{"routed_scale": 2.83, "init_std_router": 0.0288, "weight_decay": 0.036, "dataset": "wikipedia_en"}
Below are experts of layer 8 (counted from 0) of a mixture-of-experts language model. Rows are named router (the router's row for the expert), gate (a neuron's input weights, with its number), up (a neuron's input weights, with its number) and show model dimensions 0-191. Each number is 500 + 50 x the weight over its row's rms, rounded and kept within 0 to 999. Numbers have three digits each.
After each expert's rows: a language model's description of what the expert responds to. This comes from a sample of Wikipedia text that the model never trained on.

# expert 36
router:521507444475472512570428519437407484408552556474492532508546448471514578455524535523526534454567500586496500528449487487426399510503441503439394556429518542477430435506528573508515532509493600543493512443531454505575594450457424537537552534527567443531498437464543472409466414481510470533590535536548513520502387418491394379506487420471384551421522573524510509457537524462488527546478526412442477474450443436502453461414426477593480547456521453554559545534507520522500486408548556518562540487529500443541556473540472551515409537538420493539525512415546532546541592491523489443
gate2:556574518358446533577474455538437516476544511489419557571466371549501528472579470488426506436467528519479551501514470557528561527432490439542517549437462493449460453506565641451539476621476526480495488449468478457552546496476540571434510561519525505429512509537569605568503534530424533431458471452539478549465528424481546434435466507558493551423500527479487494524461527558599502493477473500516566560482467461461485458476449634560598516518391587479580504458498524501584505433442477437568488503494473459485536482478473550545382479475460514441458494497525486477518575401608511476
up2:544489575475550488480564476434588510510529511506533457475460472542469405577515404576499377576578433501544319531584489491483485505520487443412507441483444527516477459500444481485534526560516533448456517530555535453514433544543582470471472481460488491516505489550617520453497460587504439410513466506462526592486452458454509542482438508472497523478560458433538538481507612498507468616496538433557544490587542453448542463552487430571469468629562524571527497447500498420488515445590486535466543589582472428535496530419553529514504478461504557552519501420513473502463470429571526408
gate3:567578530527459417514489513411467492507467533411557600533570463520520520503503423443458516494552410488470515472444456514550543438458547464521421533401484447481497485548581519613526491489462559502463395448462442390498660525556473463473582420544467435507605437417515484512535476606511525524406513493500546516517485579460520513466582491512515595452532524439523506487538511521559497506553443456464486502547557542498505560540353558569460578456500553508586461450468491503506405460583471585467536511539591502459477506505504547583462447376523479492529471480485534516483468480526492525
up3:462502500464539500465532469530498536470516615533543529452467464579614435581412516483546486539477540469470519498497502470479533498573531533518459517446483486602444615434568505492491590452427573494525524490498547461420467556428564396428525370528488462550531565537559470512391528473529513476440523468503463493585532537541542537573413528554461439483508429457412512457577583543519473467540397457525476469513533523480575516409521433532530509432558480484559479428571450471526505472512453496444558524553510464485435403508619525508582567597556581527502449458485573442504498491494482592
gate4:490480591528486520572443451467448559534492436538534454531520379501481447530485484518484558507564439440526536491502466554542529486557590482456453503542485483477556476490461518513455613405485523506407457543446445540482442516538550583484492517417435513419524537466519576496587510472453520447502475530496473512500428465532396539489438468502474603507404485508419500504478621547466474550400527504523516573573451558501495529560437520590409479534473467438440547598540442538559591494515423426475565522514464461508464523436513550515446526510528482486490567372472468563437617450576383530
up4:524482539439518490494488444533563542497457536500478485476493507552541429558571402487470434543469528428499530482439568519519522520559531447433555480535456506571647584479504462510482490521555379539465415492463495520534435560494506512359485539547531479517467505478365495478537451471422560541422519501484460509475471597512489488433506520438587532510485512475661612513494500455468548491502395496494452479547508546505535570458427535506488522487420502539500529631422521496545566484466487477451495531476511527572642579493419565532443497375480420480494554546560513506481546418527491471
gate5:518512447534432537444552586465459597469460462491539522495503510456593559533311488507516465508463442520527417474488529554608507478451445618446467505467463499441473487502536477450452525511526607509600608509543508396521547442468493525506487513415415510537482407400464452492439534529573509464476541508559473514477504467494499488560529501543454540553550524446496520423521459538427527428415459524441415490451583495423531448543499498585561526488522511591489457560426429548550423515407430571564560515506521478466519456567501512498518583534491584553519418448485449534475469467563511472
up5:547461500479555471505579616521443504431639571507544504500501455464422493520488488433593497565434458419425508543420571502495444493492449471462490462481532509520524544510512468593518426461522537515476608448429540356484519543439514453534504603455552355477469489411552483512481480499555506455497471527464473503451455481445439491565493648477473472535502491465438466541533475516594507518509483488448415586466524506481473461458515427476505601496573555459550527626515445559489545494509444504496510611533439589496486498484471534570524540416438491557567502520532424519504493459417550499
gate6:476447566524522394466480405483596527518457536446534443506465529524474613458506537525533530433543428498438517452463486483543522570534535580474366496478604452567562494569516574604435501502416505618587578447480503502528447500592477484477642501558421478603434539551508485491531496605491541525500525455563507498516543469552598429539509535496548575534465486519438466435495528534462528540526549543483518491459595494450540512443482532601394404500452449453521487525478482469494524453523502455536442571465565452470506517447462499547500551589510504477481495451539524450451574596474495515
up6:502552350438518440435520514457434452457571526527524444417466549503530569506560488491530486521606461460486481401503566494490443506417490550525519538559479414471484488555451536542437437538560499507529542433547550493569520570513493389486434480504464478450496500422504469495560444537500571536538555493487490359484535522484529535506522536462562494488504484499458606493577419583562503463545481535434504394438477551340493477516419533532492525435538529550536478511494574483501508423441438449540516574518499476479511467499551525450546456492492563403476610488422526514460384484481638487
Description: Foreign place-name starts. Opening pieces of country, region and city names, often after in or of, such as Ec-uador, Eth-iopia, Af-ghanistan, B-olog-na, Slov, Croat.

# expert 55
router:436565475424463551507566476446606525595558495436484447563574547615580465601508547530431478517505534469529523467562534458469481519522510500415515528470484539438517418540537519555505466466580463474496552491499465509517496597473519445482381522502503425419487512501471425470433451490591444518441543545439453441433485529566457430495475544546502458506517533527491557611498438472448512544478425526525404456467429504358521493448428416500432566506469432579509515441509505489524587466495412452446482532561507397531481467545499488469566490502528549442507463482513569534417450529645486533
gate0:552535590489429456564437561447546578467507583509540464578509521514571576497537522537481479463526485487458407538595464509518533491527529413410505475535471524516555469589476472486444541507582455467494639424479406544576465379465440632506466427425511460528501583512533504511560497536490461424484463442410484451501527480522566482443465514529470428553536495480547498554538518470469407546566459481517602489549508520443508576504528450457502492502448538592493576449570475524523431453507492521551542556485579529409531409484506474501511454486518504505556504509537584460641477502616517564
up0:544427502546507432435568507486433461529526591454482494476509379535552616475476523506400481525427609490509477402555473480554543470475607475480482547453564490485466408414535513534569502494490419467437510532485521504488499505365533489426491503479506532496446449567472574504530512496511447555541530488509441475608471480426448513567514471458506483489549577596474496495450472465450500434538513550559546564541521488426490475417557539558529421452431453413434558491534494624440469480500548469503468477602460615581481598526473471517490453446482502482423478413496543527510602531543443545
gate1:496469457491570533447442522504475628563585591570499473490609459444514467563421516476541488428506520586541479558550434521576484478481577511448484561452500492505487522477480689499465528550501544590454551472552505496485413477504464443497512517465617522436507412403572534435571458566505436404467559448466537571453542442463457498532486548519501536391579431523514509540470476526535534448530528501567558472485509559516515460526448548504450512479491427485499532490438483488534481454655446479469506511559527445391510486490464507471599512426497473524504369451490524473443512458468484517
up1:504545465511462552551480555513479474561510447508463557550510493520490557481519478475437514548537510503580517530466452464464625576500425484565485529373499530490398584442434556497474525517470451397529580444471418566511515467552401547527427512542582468500570476410468464413458576531515493473491501503561520501507523568510551468565503506525483444450434516516474444478490441506544500515388486474597558527589540338564504531499493418387552475428524472476592524388536515559504487396543519532403478454537534448520558488542500490487516509492466540513455465605449550389458476494459517561
gate2:522518522602509510501495543454529581527556490512516433538471519480513377436480412505480504493598507497520492455476517552461525507446583513470466542352448523457505454493501494494508613500435456513555594506527456509471471458573446570558556496479553601483487571443457459526498495494469405478472520485551619514520456491557401533534543501479389412461651465509468477448449476472483503580374413510594536459511417504423491460517450589502445504515501499547507387589485568447560523473520450450565527512505519516542528497505562480437511509400463422497532405443537476546482458484545535540
up2:497526487452556449538455504506512479442494535474483526533556605456574507530523441535439562480603497447473463462622525497566533441536582539477564546533438471532418532505573583474578441447558602560483505565429526526531490559600472460564485431490524452623428600505422512578510432448570559480537521441527517434520482572474604465523546519434496502524476532539476492510576464534493547440450406423643450486536616505439466434535498455519561537539505482474603501521449475488477493525430551405462470475506505566441504462496473532546500481452475523493545479511453414492531434459488426546
gate3:424516461506555455534466442456539492564523500520480443470527580506512470521643451505501611419491432460492506466536461539458462452469466454466470474546363452446502567464434552423475499442526425566586430579552453552466513469427482485539561498486487464505395468447491545425479402478513437460448368527628502438453494515546510572523522545480432515473496525474570604483424496497523439493510556661455448440599552495407552519506577558539528504500485528427564490467490546566498454451522494500473482512516514446507469503460542462488574460500427481534480422533531524471497387498443509497
up3:575482577466444546546419559515395513511445362486513547535502527485538473448486602461566439475460433513491422483450547472510470447473495520418466553503540596452475539478509568573530454460504504578473482562487490523558570535503509445471568426462590499531458543526558400558533490540465513450520512400538530447527556538447511492602524455425472444519353482481401457417466448439438542438530478558523534340462544583555474572444526500474413473482520485497534557433534365567474506513462513456500501513531481549438484551556531498487507495557466514479496441543498452481490518388510519497
gate4:491540508439575482590551513516527510592628523487470523536472505527524495487410626469493517533521468449470417562426515549563501467443506560545476459414480632513440526511484484512491408468623482520508508455534489489529503511438481384456493503516560612530470521526438578525522463438517380503574558510486475565448516537459501432553543454585570470520467506409522477464552497547459505552447454563458474455573412522464520515445501374526532484482425460463430450506488518530588487530523484461442586433476541403535491514431589545423545528472513516514584481591518521487409449497527487444
up4:521526477517577492430479568507540528539525479526435458549469477495473414458467525439423480484565390553463564478522512496414474571552528482462460452500583495487502497539530490424445434487359488505571547517523511474452500581525489531406486506520566416487517482515592438494561462498485456597472455550406590417479670484575526549541482471492538530460530504394527508557534481460414474508491553487552509502426506449468536522467527512541477512591495497457522379488536459573501581504575479470438501515581535523411448377530494522555587516455515509528501371557471517445516511500613510454
Description: Prefix-like word starts. Word-initial pieces like inter, con, in, pre, super and capital F, such as inter-vention, inter-pretive, In-ventor, super-position.

# expert 7
router:392518476432446538529536461500485422535487516455557502474582560576499565549509475472567511488539488484576506456415490485485514506445431442607474452576538511452501501578510510395477475536422498501486509430478516495508428528481410492447453450479601430551592512429521450503474481456548606544429584579539473546412614611421528551424487495471516487571401530510484510477520406461522534512522514546464520546570460441595503603402455535445445523440485517460499501537477517548431506527460581509509499467473453510438492523430497467402490459528535616470419600457530505470538504560459473488
gate0:479496487427415499516435604470572429548485488419479461494394513548484517478519440474505503412477436526531532494519539466501480473532414530556503422463522448517498524582450495412509485550474459498514443427529498472511545500507595526502525494492573465432488453409540519531568448514453473542374516544467518479505423531408538568501583512414346520491468514448464576507530503466640560483495463518473493427459493574445543516550513639497453461569494439493549461497653571532490506481556498592449591525580438493452437514450546461555536506495566502472438479510475478574593534464471530481
up0:478448477416468494523522529464569447458400447553455407534540554516511493555554499472493434438528463440543515452497477464489538447596462480539470510581495543538484517504519548515432570418412507535525471608526524479515480500537487468430426560421516479455496403483560562584513451543567492424524531471583484517388454472539486525506515531567531501507581447540386595479560456508532475493529495565531522507511582548425452595461477495512607569614595521531473516449392472490517569505481453454469456480506555593414624515467474423502514511518496398581576490560507486444474486446533503442
gate1:486472343493563519502385594488528598529479472499434494535469517489521479507473436539511470506482486419529540508506491502488528497514515501525529478481461451561542569574477527544435458526510496515499569571495521514418541540514445516507505462591511486476614498415459530434460476589524536484496536516536443454591491519657517501466514559438444389572561567451501594444621489502512475441560453494561526547464487512501552470516483444446523459552494580531437483529480581467502559493367446495520479523517479407440508598573525384536486453472558591512558575459418502477542444527408495570
up1:585503491504442551457455511457549528511481545498580458513500440485495483568549418511409537494539404549465534509498461520587530529443469495462533554633449432471441489449396459517520461477569560501529473486490523430552489403467468531517425437526509532570485472452532490522466572565443435498542381476499500470535474449646504460569413513438488536483531517593489547581530550498502477475403597499492503451626500517469607491506441569488576568498532402460551447516505427442519597475461431403505525469482523517484506478502492537470543450444507531598450381502583514473443484543499519558
gate2:466620561510412447529557551546491469504564490562575589394521500532511534552474495491435436373482527508573602494489503483507507496454438472494506523495520485544436523541564580418522434517494472491453430496507548432473555392419437502516541519446536491495407569464530503401455479477435485513441515561505441527384561479511477416429613467494501467501540398481508527505512470481490478465495514493433431503504587414594522499544470490510554472572538463473511467500489462519531472512661559501577494404462536492515459480395539496440448468428506571463556601507509453520426530517542422529
up2:533401468521495507505397523443476527498419400457453447623439534522494509430572534480534474482510485445574528530511516539509589548479404539550496401420495487500578524556451517495511503411562548591602501460602489583543480556490484518387580545565480637491551460478438538522550453503537455528534501456572551542421447506547540510459448487409561507429477478512531439456444516515424494445552424467517437401520541556456478525532505475522498473401436545486450523496553447463468503413514464441473466543600520524505537557527485507534582431481470459493587476427514528474586527554506483552
gate3:496553539434547545522474490478563449460562471541539558522488529459559653532420470567505544454427523479470584508431434502541539511527540491529471490550459541551536516467493518519467413477449509527465436494513459508526413490499453475440534415533453508536411398532526458615545504545467646550533445467490522510435554567449501537460580522511484522632472492503484456500424443489495458540568513493562531467492443474646489560461450439548441488416453479489562479545532418497596503555423464523534572483549512432589458558542517496454533495586426612503488510528592450449518571513492423494
up3:573503509541511426475500456486503505532485468619554532472626439477488442457531557520610539515441573423464499565507518469561533496504507508496513515502569544426437515442494438531522516545460647431507485509439507543565399538592426501506602561486393643565574475482468533537557518547509445519513528500459515600469413475416496482472454522489503460491458566475511490513548602453426470529448470571467515574399553550531475518483521474426428485472503487515548464404590534501576473576638435515547534503424552476535538472496472555554414498506540521548537496531477499511517453460515517544
gate4:491542506493563531571531542362543497530530462496512450482545541553557490483553496458516537564415442468596429533447457558574462501475468448510472518581461504508532564548510510386441508451373457527411482476530474525481486632391501559436479410505544464560480620461493585543537538490509513494484548480508446529465501557528527479476404510536443515548369499553452412519548455589587525512500518492499517562463527505490495542460465473481458494486411563469519583509422469504472525489439498555553575490485519522367479551510577479533487498466511440511547643517460562476456508568566587452
up4:469451560548482485474471457471533477565524452449419483470433558535516548515514442448516496591448471485487562638444544551475519508417528526509441513481500544464575452491550478507512494485578517512484496505477510401418405529572597506575421533530526493478543445559472499550481535468546466498482537538445437442605383489535555542550568538470460515488514510597447499526428494499470397569485427534444524373517450547554528536565496423504518525516526601521494506486463401553532518490536495550408487473459471415490462512568461418542517555537612644595569464454517458499517479478388480481
Description: Descriptive word-initial pieces. Short first pieces of words, mostly p, t, s, st, in species descriptions of animals and plants, such as p-atch, st-out, ant-ennomere; also LaTeX backslashes.

# expert 20
router:476474505496486562454515473471522384563465524433515446533532458580487387510481536452509551477527537569528544533508431540427480413585461497501546600447499450446540537568438550502452526485480532538486590482569419456501533508501465492430482502526536393565615495488453460611430524461475548517407547556477498415404579420569475527577570545521547439416471489515390502594531561528459507486473407565524527471450483501436385474464484465558540449483514454488544429463478491516536491569485498483517438482505517511508471476557578490466608457621530476539512536476383526525554453432501521477
gate0:510552610479506517397450505503428503488490464417463461557491599482551513569446424469526475535489514560381435484544607486514538488534501601558526431516489476516469462485498532500492508467516527600583439505457383565492466499474539553457496447590537523479567420520569404469497597420495527459513444521480454511449556533454489453471504589448506554543492509520483561535510416403557458507459486455535627398567508461517527542516539538550552404492511467558464562515577499514526519510500514490493565530595406485433541568508523571464526399488512498509545544574472637579527472501549536519
up0:522498497472434424444400540494475513445528567460438496539471450495478568540565471497515414435470480465550497525483460516538481469561451540473527581486448534467488521469462458529467516521552462465543520488447392495476542510563478491463597550511479454433462596553441455526463478459462447526556445603492546471431596446520531446509487576465416555506509565510384632512532493461495561513539579415600517434545519605460458400559484502556458518506499586499548497541485468537570417512538612454555535381578577472511499492436401456416547419459538466518549449494506466452478509503407471508
gate1:371502479533572478477467474519453443567478538473466488533492438457451454463513483494477489593464564537500598436559426489506508527562680468501546512509591557433443485557510529434526422403437545419470546423470533435533512428427529501487554502540452468554516491546421448523549494492546512511609470490453501530446513460584522439545478503525516489553541486551479484520481632596503447521488554471567480459372515507485343479414509613505511488564476513535544494535557579504508480496465489600499516582552471542511436514516516508523551417479464528477451479447498460426500403457504549478
up1:595442587589518488479432538564541467505455454500499551516508468372582445424467505457548514544503500445567530506505459556538436492458574564532463520473522479513535591454462505414486472503506495481568626506534554542541426458443473473478488518498442526537502590530579542521522311459547518590495417516512441527494467465517490525554477533468516463537539523507485538434421535549524557512545599465584480503494492476480534463478582424511480465573571579445538520443428528478479449557532421526511487475450529494508404511422583581544549567598517492525507464567503515366569571454535445498
gate2:539465564569495519508501479498509447521543483563469531542467480469416487506471482512481448521545555519571344469503575477535471450523546468448535566512461448475502560643553540539551508476431527459498428493427450437517454489486450466455522440489576443539498505579488556524462505581475529519498414413572489398470491594443417479456534472551472412547482367515535477480461542488473417476509470473507542541501599561464488634486520532512533546581494414604501497504517536567460574585463499450516430542484574500432454521447467515454589540559575486496538532380384472494475526517523441546
up2:522365500567565512573516454531470558430515461566435504521468485474498529452427421462481552477458541581579518492515518530451472502551534507382536483510534438597489446575416525467525539487426428479493520461511479502545456435471520545493502456597473533473446463525536454548494335545485541477471526529469530490443469570502465524508496458527427500539474463534563550460401453567440422427474461529450420537564523502519584528486549431494565359556613523446557487483475407440502578608470546495516529484446543510478448452467587470570569442440465493521491558480502487476391452444510512449
gate3:544540502570556543482440478419428449476541448480483497551464532543529496497436467452486490506518451521469456558421479534475482580493475576529458517450543555460579460542333430504543466491444540492514508549562494444474530523553475416482503471386508471429573501458518504565551465466488536495469536543531583527514512525546438491546523473530518485464528408570467438593452427566509512379435492550476505433532416450469444545552520580534563453534479476497417519513452484595447436572543550468511485551482393424491434417487500511535460471427446530439493552459459439468342590420530467587
up3:584547489478528481467433491488444565442508521519548484530473462499590529496557521536444381480492540474476492431472374510462596621529451569544443493413531492466595470498572557449503516423485461528511501468538486479494415519533528480515527571549493496546504541455390564444532484587531489501536573386506433494484498533425449575512479438474413470495507522529498403467472574450544475452521451560490576407511541454471538522420450527456474457458508591463465468471536488444550455526521561478504580373431496367533554453549480517581549430576487485543421462474539432403516452510468492454
gate4:531510478430542574529561531435501509545420466527526463552413465502478536492470481448589514550518533575522441545530487409483463496535530534506526470575487544511638429553497477584441509470533504520513483449494436523533563549468466474505424509397473410479488624398541570530619425416472525480469520553452485419372547467532582486485583502475458555456527503483469498420546505525536530502543443460470591445519500503537558473464498550483461513481471537504405426571549519516489557517383547454615393475523598503409489499468490427459442522468535524464554484585473423510474520490418520540
up4:494521554508446398343466503523512545485510523474627613542499578526440409534531493514547413397445432478571490439580552425535507519517513434471606491548579441553501504469464484599409533542451595457522418526475461508514475501501404476480471546495493454473533529469516487562560481543544548579532515521500446514456601423521510494469451453499541512524562603459393515537467455524476541567506519503510503568522565548495520512406447444551498488472487547415583507512417482486612525443564459495487506542545487550465456446507422532546545616496522472454510525503554450529419517489562471516
Description: Word-initial Latin prefixes. First pieces of longer words, usually prefixes like ex, res, cons, trans, des, as in exceptionally, undesirable, well-received.

# expert 45
router:501566539546450438568503441440409498425526482528494549587505503492486570494374529527421460536405480501503428512509533497463504462520592514468543459613545540497511426457380485582533505551457492507583403517569489516523574486504581539548513459493407564515529471549558526560518570556522505506554536481470506563529518406487488457472517452512520535512484515502571376576457593450401550469479566529505456554372516542438485379461502603426455506554490496558526458455534467470566475584541494461469500451517491509582569527533525458579486477529475450474566454575538496543565467487490463407
gate0:461499479493507556495521508434411507441486501398451515433503548562568500485475530500395502546495483540473504486489491502480564564491557568571524449579517400540453470538525491485482456545587449412547430476540552551534557484411477433578462559490498533527466427506532508515477581431508589523535578524410624654497483514437441536370531502520500504433432555541518554544567546659511503584588416475474505559467466548515505384522516407506510496476480576463604568502494453497526542509424479490546490510492532552480520460448465476441461475496479505447432501493440543479546532575500562504
up0:471495506530481525525463445509563561467399499475445479548497511533499372563450541542531442458493569501513387462475447542524409522512443424590533597419432418492435417496459471448474502528417522429580488478452527525490480491553572470428475489516491528444602510438496447469408509577448558437492602430516551480618563497585443480425490550512495475452579528530555534517474513555481591458448427523548597418498514578553495477459488451487546488500456484522539553528443474533492470550519449488481578471498463530481486458454516463383503489405440521465548573478459577410611520488475508536
gate1:479560469489485384518549482499389488498371545445486435462536444486532495548450487513430399479531505537478563546497492576511490472516613479533502539523436497429538495531516441515516542502501518505464501390553505443455582448591565502428527524556560419565570462534604434485555483504557506494448521423611507559596464484548469453503596459506517509453505493563550560514430507520445551525357507560506468505456430472458518484512469518471570503520619447517504426498445494445519479558511521576464532508463496518463509510522547442420542595503582475598540624476449585514508414471519540541
up1:532497426437534508471552401472546521484435422473483480419434447528490520450564505522454550612500388427627524474463482497458533543500489536537489508412506509521449527548550474420572489505536514539538466512495488461506492479487467416449527511539516525518525523526451388513438528446578496501531499436440569452500504503506552614532456508523525423468415419501476517431423438532479521583585556522463530454507482433378502582490514514597494557550506551561498566593550584560514376593448502491464471440528507442481456595527462481491522393439494450500476426421579454465541600468506499506
gate2:541571437439508434439508506528496416469509488482430529555509546553502562448449529460499457486500472567518602510445549402479541516535400539469454486448499530539522582500422529444614457551507505445439439562561459605480524539510528475495605471559465546509424507425423579378540470488393513431474498460462444482556539504368527556441544571453509482543549473469482450496563534491545536539398530375553507562432429495461462550464506561456563483475476534515470460476573486489417442530543472551438503463502547452509565500461414434477592490509492543459528534555423472485490442486427536431
up2:554549512516576489524522352475481456567555536564473498493421526562497484466503534407557547503406500498465518516417471572530426478466475565471589512480474531501482550544531500475477506458484515518413529521567511502521581438433506537453567537515398518520508497464499451507471483436562532504571548563410342564429538555484495590401467423437516502465549567542495477494468401512561485476395533479541605483529433538633439527549409523527457507517478465518538511477451566418510451504448485502541562522451525517447527535497495489599534532435591624512514477416459454501526546521546484437
gate3:514508502436649484413586575608464486570564540410390530491467492424491467443578486583489494415474579413549461532505466541536518533500422446468580492420555496475510553514593520514511561370540484504600495476488525529545518459492516548576462453595454462521530497535562511563450492507490510417528509420600484478506455563498471486515519523482681594521577460513528538574591489463517522476485625549492431492520472519542511549541445447546457512516531451538546549488541499561477491491552535461490552491515548482448507520470455579513560570448472457522526464478457468511520544443547533434
up3:563458553562518550438482452465588380427463510549508467488511540533529497489452571584523442466533466479545514486528581526506464573456609534443562518489509450503537458517553587574497491547492422544512507439501566520442536498542517456451489488429586514515413517480487465593578536494536489527525555450538433448419493468508615446572485484435522488508413527375508385502462524533435619432389471451518584536482571419489432591478480498427548570510518457536385492475494459445591508537436442513450469456487507513502448545565530534439451496521470462533464509468526565466558480515487503391
gate4:508452465444515527441525506481385445556425502418529573539497505486549414469584519540477500474419515493483558516484503541539572611504410497552485511449529478503475470455500517509400514396432523385503495480515574551495385492442449533500503506493585478470518446568447593406515533402517507521529402476586529421512505499511530441540527445436587550513422522553489443467476499394482395489419564522551495460469584451498588427486556515444515507488482510517565478441554479496460472491482457500455459582442535518578461515534408457489457422551513560446459434546529555549465537448444476381
up4:613474624519477475590446468560495492485588476507569536554523531528483497490495559423445487510492512524482556604467502458543562537589480543439560400523534451520437527520493550553475490504521422530535517546512589544450467523608529447562449448501493612478455529497487532601488533448530510532569471465491446507470460521448543532495493469482511463479544512562557519464430512461464503433568498403549466519426543568510501448631626605493550568516517390471442584595503583502530516560547473513521430504480516490518408555551453479415519549464499461440425547486518552518571439427544555442
Description: US place/team names. State, city and region names in sports team and university names, such as South Carolina, Virginia Tech, Chicago, Northern.

# expert 59
router:506518483488411533485502437484462555499437533434542544540466555515580520543410599597544442464535499436491577489520495474550513450523484488603554538458514460454523454422487491506427553556476423466600570499429517486563478485454561411543435438477423527466536472498554451548465439526563490377423556525465519544504362460495452606409492566394482518485438542517532504522434514463555497543593519535594524522542542438455439480442437519494504471508478459523479504508536533517439602595452441499472495499491614505533659537520455509487413540522493505500533423424495503569528504485477495486
gate2:437407468618474491371448467496525497531528498517492410589616476468537512495539559544467455510487555401577528513535481494522484476486544578512479498399404543480528497432519463510461466427439507539472518499468383492483570447470480493512501502401412530519479518574469602516534517567449440442523477499510427546532480522582539520405459528446496417503512501409589507489456567513518539528444554464594497455536501454445482458407525530445562593513567462507507471489514566567521442495466443491476486566550561489596514471561423512551602462461558492517584545507431458586533542576455424474
up2:588487420594492378559476545510500532458441595490490532459450554464477384578442472467511551520463498555409582476533527616555578544466446500465483488536425528516537490539451589512436519465443514475536501609473478456417431520480540523531514433480567546477540493492529518494542499480520478537560542488441580448538475462541467469436557590491462434488500613472599503481489524505511529568529546518464598507485498452508508505504449582490490516483579545524493470563551408383523455503544431572507615563614474494510516475469488559451593494442459515577476444499533524532550613418556510518
gate3:467527524490570532437432545472473467481538464533494576455472565472419478440483504524524488492459509541523459442518428443473418576531530555518532527602404414522588458414488526508391457590542438495499488481467449419498454531570569405429500539536422489425497528490445429511437540430528523378516470549566448465549444512493578508478406437511568488483496472542538531586593512467496482542477483576468452513587511492422555465483451508565545469449471481466446563532477507514512528444458526563422515465410496423534505472450485488577563394515445600543535555540422538578455395549485512446
up3:491505462512496495522473506492571462516535467475425441541461513514472425606476434545529473517547525488494464442383581407572483448478494476544368527461493530457514424554523475473436392507495461454579438494499489541491524476394486572577457402371561529556433518509546546514583506533461587368500542581469470482449423458539450538550471473477404452476436536521483480409511474498535506478467532476513532530558509574429473530551457477575514464450404511407556527585372555457462442538489525527555506539534518456540550438504536481526494531494435521506548549556543493436564465473453467391
gate4:533603472540455438558427464497508438493458546445510453534528558551519549433488564520535546476510452560471557477485471531454536547474461550523389592425562550497541532549562585469563526517528549524569492424385476362556507546543519484590475420562415479454490455442476498502470465597431534513472539515532480579568507524416514473524453457552576517462467487546429469472461528553534507489536386505408595534475532476511530457515546545547401463493384403561559474492484520509530607556482505489513583511481433478401468442521544449559519483470568492565502513479527538476470490450620481538
up4:483612561577603521494538527357486487438477521504534477541436485492589511570508491462527474521488510423404489493544453520423589481478397463422598481442521571466557575581510414558437530514572519425366557480511571473476464396561503534507524560593474488578486458467449621543382513502534527430517507512439490566471478421517541450429478457521521456437420479486546564514583499427428446463451506525501532523474508555543492464504435529534467473572491485534455557517475483547565537498511543463456468541491541481429612520493452524487499510547546458506521463460508559475553499572528448436
gate5:491493487443535512472470470471527530461476476470421504543421610523515486548515541470580519520463510468461447432465534554497536423403479418528474416524518543451377476455542529386518453589459478598470582478505506549519561492579525527473502519577524430465516483545492554546504485429521507583477554515592532496474464477455467613396529486527530490493481448464477530551497460516477462452551480498500507567531519483537506389448564472485484575491461578597530431457437451401425482444466525452466551526527459527375525587431556512544645415537411505502558465468466464473554420419524426500
up5:486508448408561543444535546519524461543540495460501516414550520483501511561499509453452424517570556530537549506534384450497465533419439417524475395452460541551489487456603421502436523542426435530433519476564438547445419477437523468600458477543445589518453424547535501445566350410529452501489481547541615442436454522557453459438460465449528398527453536489504493482484515366429514464540500432423513440487456535547477503514502545563540493527504487470556494510517542453489537620489494510430528525454557479412488538445450495476502575550555498484513531551519518584534550498430580555
gate6:518488445503523480423507546419567538489633476561492430516573494547432514507491472462506556493438535527478538477468494578498530457525400465497513473483488483491522498539615486511482440528570447457564363471468513457482645533440491458372445539473530517482512448358563481648435503440519480450543518543483509543548372489559538470529414494532562563523608565448487474436475447471550544495446458507589433477525479529404461441528484504553500530485537474430457437531471520411482472477459467487535440549556467471551526572443531491506454499501550489466507549478486415567498609489447539478
up6:470447426469515559475487427484483514427475495419480497563452542393525489483693537454445523526465461474399505472447462499454541505452487626492483531552481444492627439588499524451575456530549645524522541460486430557509423497549548463569550467521429516492468492433546508533491459482415551517473468564457495567444499556458482412517484459533529547414536515522487612502421472531480500570521464568468545514475505501526450548460471452430499489509484486547474513562438513515468498577420450490443460515451432456358484486529485518581404412450528559537512468498441455478515608509503495497
Description: Capital word-initial letters. Single capital letters, mostly L, E, B, D, that start a split word or name, as in L-acrosse, L-ower, C-ondé.